Below are experts of layer 6 (counted from 0) of a mixture-of-experts language model. Rows are named router (the router's row for the expert), gate (a neuron's input weights, with its number), up (a neuron's input weights, with its number) and show model dimensions 0-127. Each number is 50 + 12 x the weight over its row's rms, rounded and kept within 0 to 99.
After each expert's rows: a language model's description of what the expert responds to. This comes from a sample of Wikipedia text that the model never trained on.

# expert 3
router:50 27 38 31 20 29 60 38 43 54 57 49 36 56 49 43 27 47 71 60 30 58 57 38 32 46 28 57 33 61 61 38 45 68 52 39 69 49 31 63 73 67 53 48 58 63 56 54 59 45 50 38 27 66 34 58 57 35 43 56 51 53 33 39 57 51 53 43 54 55 63 67 37 50 29 63 43 55 30 41 42 65 55 44 49 50 46 54 64 59 60 34 46 58 72 53 45 44 55 62 40 25 39 60 48 45 66 37 30 30 48 58 40 63 46 48 35 33 59 18 34 70 39 69 75 78 60 54
gate1:50 43 26 51 47 66 54 55 32 38 48 69 56 40 41 45 39 40 54 37 23 63 59 46 47 36 36 56 39 46 46 39 54 62 52 55 37 38 53 70 67 45 58 78 59 42 43 29 52 54 38 62 40 59 48 27 64 41 66 28 40 51 55 49 55 80 60 25 62 64 61 47 64 59 40 50 34 17 48 53 60 38 40 51 48 30 75 58 54 37 49 62 47 45 35 42 34 52 51 59 39 46 41 51 69 42 41 57 57 46 63 43 39 35 57 61 54 61 44 51 56 67 48 45 37 43 40 44
up1:48 78 56 44 68 32 27 52 38 35 36 37 33 69 40 57 41 44 61 48 60 59 53 46 80 59 60 49 76 59 64 47 37 38 21 37 49 59 46 33 76 60 55 43 58 37 58 52 55 45 52 39 61 51 36 63 52 55 52 64 30 51 56 34 50 62 53 53 50 24 52 48 62 55 39 44 32 69 78 52 56 29 54 37 42 45 41 39 26 41 60 54 49 50 61 63 48 49 63 73 46 51 46 47 45 57 52 59 55 52 35 39 21 53 53 39 12 37 44 34 61 55 58 44 30 48 31 70
What it handles: Mid-word name fragments. Short letter fragments inside uncommon names and foreign words, often after an initial capital, as in Br-im, Pr-ith-vi, Pomeg-ran-ates.

# expert 8
router:51 27 43 39 47 73 24 41 60 53 52 37 39 63 42 29 47 45 47 43 60 54 51 75 49 45 37 45 31 36 74 61 47 32 36 74 42 43 72 59 35 56 55 69 52 40 55 36 77 49 79 50 44 82 67 59 56 70 41 47 61 41 52 53 43 30 46 51 67 50 38 51 73 45 50 44 66 40 47 52 79 42 47 55 55 53 69 51 59 40 43 51 73 64 66 62 53 47 50 24 56 61 46 24 44 55 53 36 49 52 44 33 32 40 57 50 46 58 63 59 40 50 67 54 49 57 51 42
gate1:46 41 33 48 40 67 59 46 37 44 64 29 71 67 57 39 21 33 67 48 60 49 49 62 58 55 44 25 50 55 56 71 36 52 49 74 48 57 49 39 44 43 39 51 50 28 51 55 42 56 48 39 40 61 54 47 54 62 59 75 46 59 50 39 61 41 56 60 56 46 34 34 42 23 49 54 44 30 57 61 67 46 42 34 44 62 51 40 58 49 47 52 50 39 27 32 33 29 43 37 62 49 60 42 59 31 45 32 29 72 42 29 38 20 51 40 45 50 39 66 55 69 45 52 48 62 62 47
up1:65 52 53 62 59 47 37 51 43 38 61 33 58 60 43 53 75 56 56 42 24 67 19 45 44 45 51 59 46 66 60 40 61 56 50 33 43 68 55 37 43 55 47 43 39 26 44 55 31 48 62 49 40 41 61 64 44 75 66 68 49 41 57 43 55 44 52 65 42 49 36 62 64 27 32 37 72 48 65 46 50 33 42 55 34 41 47 37 47 47 67 59 30 46 54 79 61 38 56 49 38 59 44 48 44 49 41 18 39 49 53 48 51 63 60 62 43 49 47 60 34 51 28 32 41 49 35 41
What it handles: Proper-noun name endings. Final words of multiword names and titles, such as States in United States, War, League, Cup, County, plus place names after commas.

# expert 1
router:39 58 43 53 72 46 58 42 57 56 59 42 49 72 61 31 57 50 56 39 62 53 33 51 49 52 61 43 83 31 40 49 49 38 55 72 44 57 58 27 60 54 57 41 55 47 56 48 35 55 61 41 78 41 37 77 46 37 43 67 53 44 49 74 56 39 46 46 65 53 39 32 55 81 60 48 53 50 51 55 41 78 38 41 49 44 40 52 66 40 48 63 40 29 52 32 69 50 55 52 52 56 37 46 39 42 37 78 46 52 58 44 64 52 26 61 73 54 45 54 53 34 63 51 48 17 56 52
gate1:45 66 48 53 54 43 52 30 58 49 77 50 52 37 69 68 46 69 52 55 60 56 45 63 69 47 51 54 35 51 37 46 44 56 41 44 52 58 41 27 60 41 72 47 46 39 92 39 68 56 42 40 49 45 58 51 52 60 45 45 47 43 58 63 71 42 70 62 43 37 56 56 57 52 64 46 30 48 40 38 27 64 42 75 34 64 62 34 52 69 35 54 54 66 32 41 65 64 51 49 31 35 26 61 62 79 55 44 53 46 43 45 51 60 41 44 49 68 59 42 46 41 69 64 59 50 60 57
up1:51 64 59 59 42 41 47 34 38 48 71 37 58 56 43 60 46 54 57 56 41 44 52 52 52 30 49 50 45 56 45 47 63 51 41 34 37 53 56 40 45 50 40 55 39 48 52 43 55 76 49 42 38 74 55 63 54 42 37 59 52 70 37 78 44 46 65 47 47 59 30 38 81 45 44 56 47 49 33 60 46 52 60 68 45 51 51 52 43 52 51 63 66 37 66 69 70 35 47 43 74 53 65 59 55 47 57 25 59 50 48 39 62 62 52 43 30 65 54 62 46 70 73 63 43 48 65 43
What it handles: Punctuation and table separators. Commas, periods, closing parentheses, quote-punctuation combos and table pipe separators, often ending a sentence or citation, like 2002). or Italy.

# expert 0
router:53 43 35 55 56 59 27 64 63 46 40 69 75 62 69 58 58 54 60 37 40 44 55 44 42 58 60 59 36 46 34 52 60 46 66 53 47 64 46 51 31 39 46 66 67 31 51 76 26 51 45 46 42 47 44 47 31 56 54 48 23 53 55 67 49 42 39 59 36 36 41 45 53 33 54 39 38 72 52 59 62 33 58 49 60 42 87 52 22 56 65 54 53 21 66 49 54 74 72 32 59 47 56 31 71 61 54 47 50 56 39 50 38 53 39 51 65 44 48 84 33 53 44 30 46 74 34 41
gate0:67 59 49 55 68 47 46 63 43 54 61 57 61 54 52 49 65 60 59 39 59 54 54 43 51 54 44 36 32 38 36 56 53 35 55 52 27 39 63 56 27 51 46 58 46 38 30 52 36 49 33 39 36 51 66 43 68 51 64 61 55 40 63 52 40 62 54 49 27 53 67 53 50 65 39 81 47 45 32 61 47 31 64 35 78 47 21 50 56 67 74 44 68 60 55 31 43 48 52 54 39 56 51 36 57 35 58 46 48 50 48 34 71 68 45 54 52 52 33 64 51 67 38 60 39 42 72 28
up0:51 57 58 44 67 50 56 49 34 40 43 41 40 47 33 36 54 59 55 43 40 49 55 66 53 50 39 62 53 52 47 59 85 57 52 41 49 62 38 39 61 51 33 53 29 46 60 50 61 51 49 61 43 33 72 50 37 49 55 60 54 46 52 12 50 30 25 52 69 36 55 51 57 59 64 48 39 52 48 61 53 46 41 68 41 33 63 42 56 52 68 66 48 40 53 31 49 57 25 56 59 47 40 60 47 59 31 51 49 63 40 49 34 51 69 48 54 39 53 44 48 46 39 55 50 48 32 31
What it handles: Prepositions after verbs. Prepositions and particles completing a verb or phrase in running prose, such as took on, due to, happy with, in 1922.

# expert 2
router:50 50 57 48 47 68 46 40 54 51 38 26 29 32 30 50 54 41 28 53 49 57 50 56 45 32 46 68 59 44 72 59 46 48 41 53 59 63 35 49 59 37 59 49 47 43 56 39 61 43 33 45 61 28 51 47 71 69 64 65 80 26 55 37 64 41 50 32 50 66 62 68 38 47 50 59 61 45 48 47 52 53 35 76 46 48 20 36 62 55 57 45 51 70 42 47 56 41 35 60 41 53 72 74 60 56 43 43 52 46 46 45 55 59 60 46 44 38 40 64 54 51 50 33 42 71 54 73
gate1:46 46 49 47 53 47 54 46 47 56 59 38 29 59 42 50 73 50 53 56 42 58 47 41 69 44 79 60 49 56 31 67 59 70 48 45 45 46 32 45 33 30 57 55 52 44 55 16 55 75 59 35 28 45 42 38 60 65 58 65 57 62 37 67 56 40 57 54 67 54 56 79 57 46 54 32 66 48 46 41 51 63 43 55 38 29 50 43 61 54 42 77 45 74 61 55 64 42 47 59 36 31 46 63 44 45 40 47 55 75 54 58 55 54 37 59 45 38 38 50 70 39 39 37 59 59 53 48
up1:54 41 48 50 36 50 45 44 53 46 59 55 23 73 45 41 67 70 50 46 30 35 43 47 64 37 69 56 47 55 56 55 24 74 47 50 48 34 37 44 67 48 56 48 55 44 50 43 60 66 67 28 67 61 45 61 59 66 45 70 46 50 35 56 57 55 41 61 61 74 45 52 67 36 57 56 68 58 57 18 38 38 32 36 53 58 39 57 53 39 43 58 48 30 43 64 52 65 40 63 42 34 71 77 40 45 44 44 47 65 32 63 52 46 62 53 27 39 52 54 61 55 50 58 66 48 57 37
What it handles: Pronouns and subjects. Subject and possessive pronouns such as he, it, they, who, his, plus word starts beginning with these letters like heyday, shepherds.

# expert 10
router:57 30 44 67 73 62 52 63 62 46 41 82 78 49 61 61 52 51 52 21 45 30 41 55 67 73 67 53 64 71 20 40 49 66 37 59 34 59 53 55 51 38 53 53 54 42 47 48 21 40 38 47 36 57 58 43 31 83 57 48 20 54 38 49 49 34 42 57 38 39 22 35 57 42 49 33 55 64 57 53 48 43 46 46 56 57 58 65 38 59 53 59 49 37 61 43 45 56 51 57 49 57 67 25 73 70 51 39 51 54 48 64 47 51 41 38 67 65 35 56 22 56 47 22 43 55 32 44
gate0:39 37 46 78 13 54 56 50 53 43 67 53 44 44 59 76 40 56 55 51 44 78 43 56 50 45 69 69 59 61 68 44 52 58 32 44 35 47 71 56 42 58 53 66 41 67 49 66 34 62 58 46 43 58 44 54 43 38 45 64 31 62 48 58 44 40 41 41 60 50 62 59 42 59 55 67 51 37 51 45 47 88 48 47 53 42 54 39 38 54 51 50 40 44 47 59 66 49 43 30 51 35 50 56 51 48 56 54 68 52 36 56 49 65 44 69 54 48 57 34 56 41 37 45 32 40 49 58
up0:43 40 39 44 40 49 50 47 70 53 50 42 27 62 30 41 62 41 72 45 37 56 74 38 33 40 68 39 54 57 65 56 46 41 61 45 45 46 50 44 36 75 50 29 51 47 49 63 60 47 76 38 53 41 50 49 68 53 61 37 48 55 46 38 39 57 49 36 76 47 29 37 47 74 61 42 50 52 46 60 45 59 33 55 43 43 43 47 57 54 57 61 45 62 46 41 53 25 50 47 42 39 43 54 61 47 71 33 24 57 42 30 59 54 35 48 39 42 37 55 74 40 44 59 60 69 58 34
What it handles: Copulas and linking words. Function words linking clauses in descriptive prose, especially of, is, was, and, with, as in is part of the genus or species of beetle.

# expert 5
router:54 38 65 51 51 56 48 52 50 30 69 40 53 45 27 72 52 64 43 40 35 56 38 40 41 57 74 30 40 52 52 60 70 45 49 47 50 53 58 66 50 57 50 67 55 55 53 43 72 44 52 59 46 34 67 39 63 49 43 43 51 49 45 64 54 53 49 47 54 39 43 18 37 42 44 50 67 31 49 44 56 44 52 19 47 66 31 34 47 25 51 63 41 65 32 39 37 54 40 30 65 48 54 58 30 55 47 30 53 52 36 35 34 57 68 44 53 64 55 45 68 56 54 45 60 69 63 71
gate1:32 42 70 60 48 41 41 51 57 53 44 33 42 39 43 48 55 53 42 33 61 44 38 19 46 85 50 53 56 58 68 40 55 22 38 41 42 43 60 68 75 45 65 56 66 72 64 38 53 53 60 45 52 43 42 26 36 30 44 40 35 56 53 50 53 46 54 63 36 83 37 33 58 47 50 70 39 50 34 54 32 73 51 48 54 47 50 39 39 52 51 51 67 31 48 17 47 63 44 51 51 71 43 49 44 36 66 48 53 34 40 60 46 47 62 38 52 50 60 42 47 57 39 41 62 53 49 38
up1:47 58 35 55 63 40 58 54 63 22 39 53 54 53 41 48 67 55 49 67 37 58 63 59 41 35 56 33 58 67 49 66 30 49 54 70 44 63 53 50 30 61 33 59 42 53 45 40 24 35 35 55 48 67 52 50 47 58 50 59 44 83 36 46 65 43 36 37 71 41 66 69 40 61 63 72 55 51 53 52 55 35 48 47 49 74 52 30 45 72 47 51 31 61 49 49 73 21 43 46 64 52 42 36 42 33 39 33 25 55 66 56 38 42 54 55 30 48 49 50 56 36 58 36 49 50 39 64
What it handles: Topic nouns and field labels. Head nouns after the or a and infobox field labels, such as population, area, season, number, Height, In office, percent signs.

# expert 11
router:66 37 34 30 52 47 50 44 42 65 55 59 30 52 35 54 44 41 49 67 47 75 60 36 41 63 46 57 18 53 54 52 71 47 33 63 52 35 45 31 58 47 45 69 47 50 48 29 38 63 25 53 59 41 55 56 45 49 43 54 66 52 25 62 60 55 79 51 52 62 74 62 22 48 47 26 34 54 47 42 64 58 53 53 52 53 56 58 76 44 48 40 48 51 61 65 38 45 33 40 50 48 39 36 43 44 48 45 44 43 58 42 48 28 51 65 57 23 64 19 53 57 46 66 51 39 63 56
gate0:57 20 50 44 47 50 71 64 48 44 33 59 33 63 54 60 36 54 58 67 57 48 29 57 54 46 68 49 50 66 45 55 44 41 48 56 59 40 55 52 56 57 60 48 18 42 62 55 42 62 34 65 55 83 53 70 39 61 39 58 52 39 44 49 54 59 19 51 37 53 67 62 40 58 47 63 55 44 53 57 34 48 58 43 35 52 55 37 52 29 44 49 63 39 33 53 55 65 53 68 63 57 47 52 45 63 50 48 57 34 57 51 49 52 55 48 46 45 59 52 41 56 70 47 43 59 81 46
up0:63 57 47 53 58 37 24 51 63 59 24 46 53 50 39 51 54 59 33 49 42 25 38 79 48 60 55 30 56 49 64 37 42 60 57 28 59 55 61 73 41 66 67 53 57 60 58 57 51 44 49 47 43 46 47 44 55 51 53 36 48 56 42 33 32 46 64 55 60 56 60 50 46 45 37 80 48 60 31 32 43 55 61 41 37 43 43 45 40 56 48 55 68 76 44 39 48 61 53 55 61 48 64 51 40 23 54 31 43 56 47 43 72 53 49 48 34 43 54 58 53 44 63 65 63 38 57 76
What it handles: Foreign name fragments. Single consonants and syllables inside foreign personal names, often athletes in results tables, such as Mon-f-ils, Sp-îrlea, Otten-b-rite.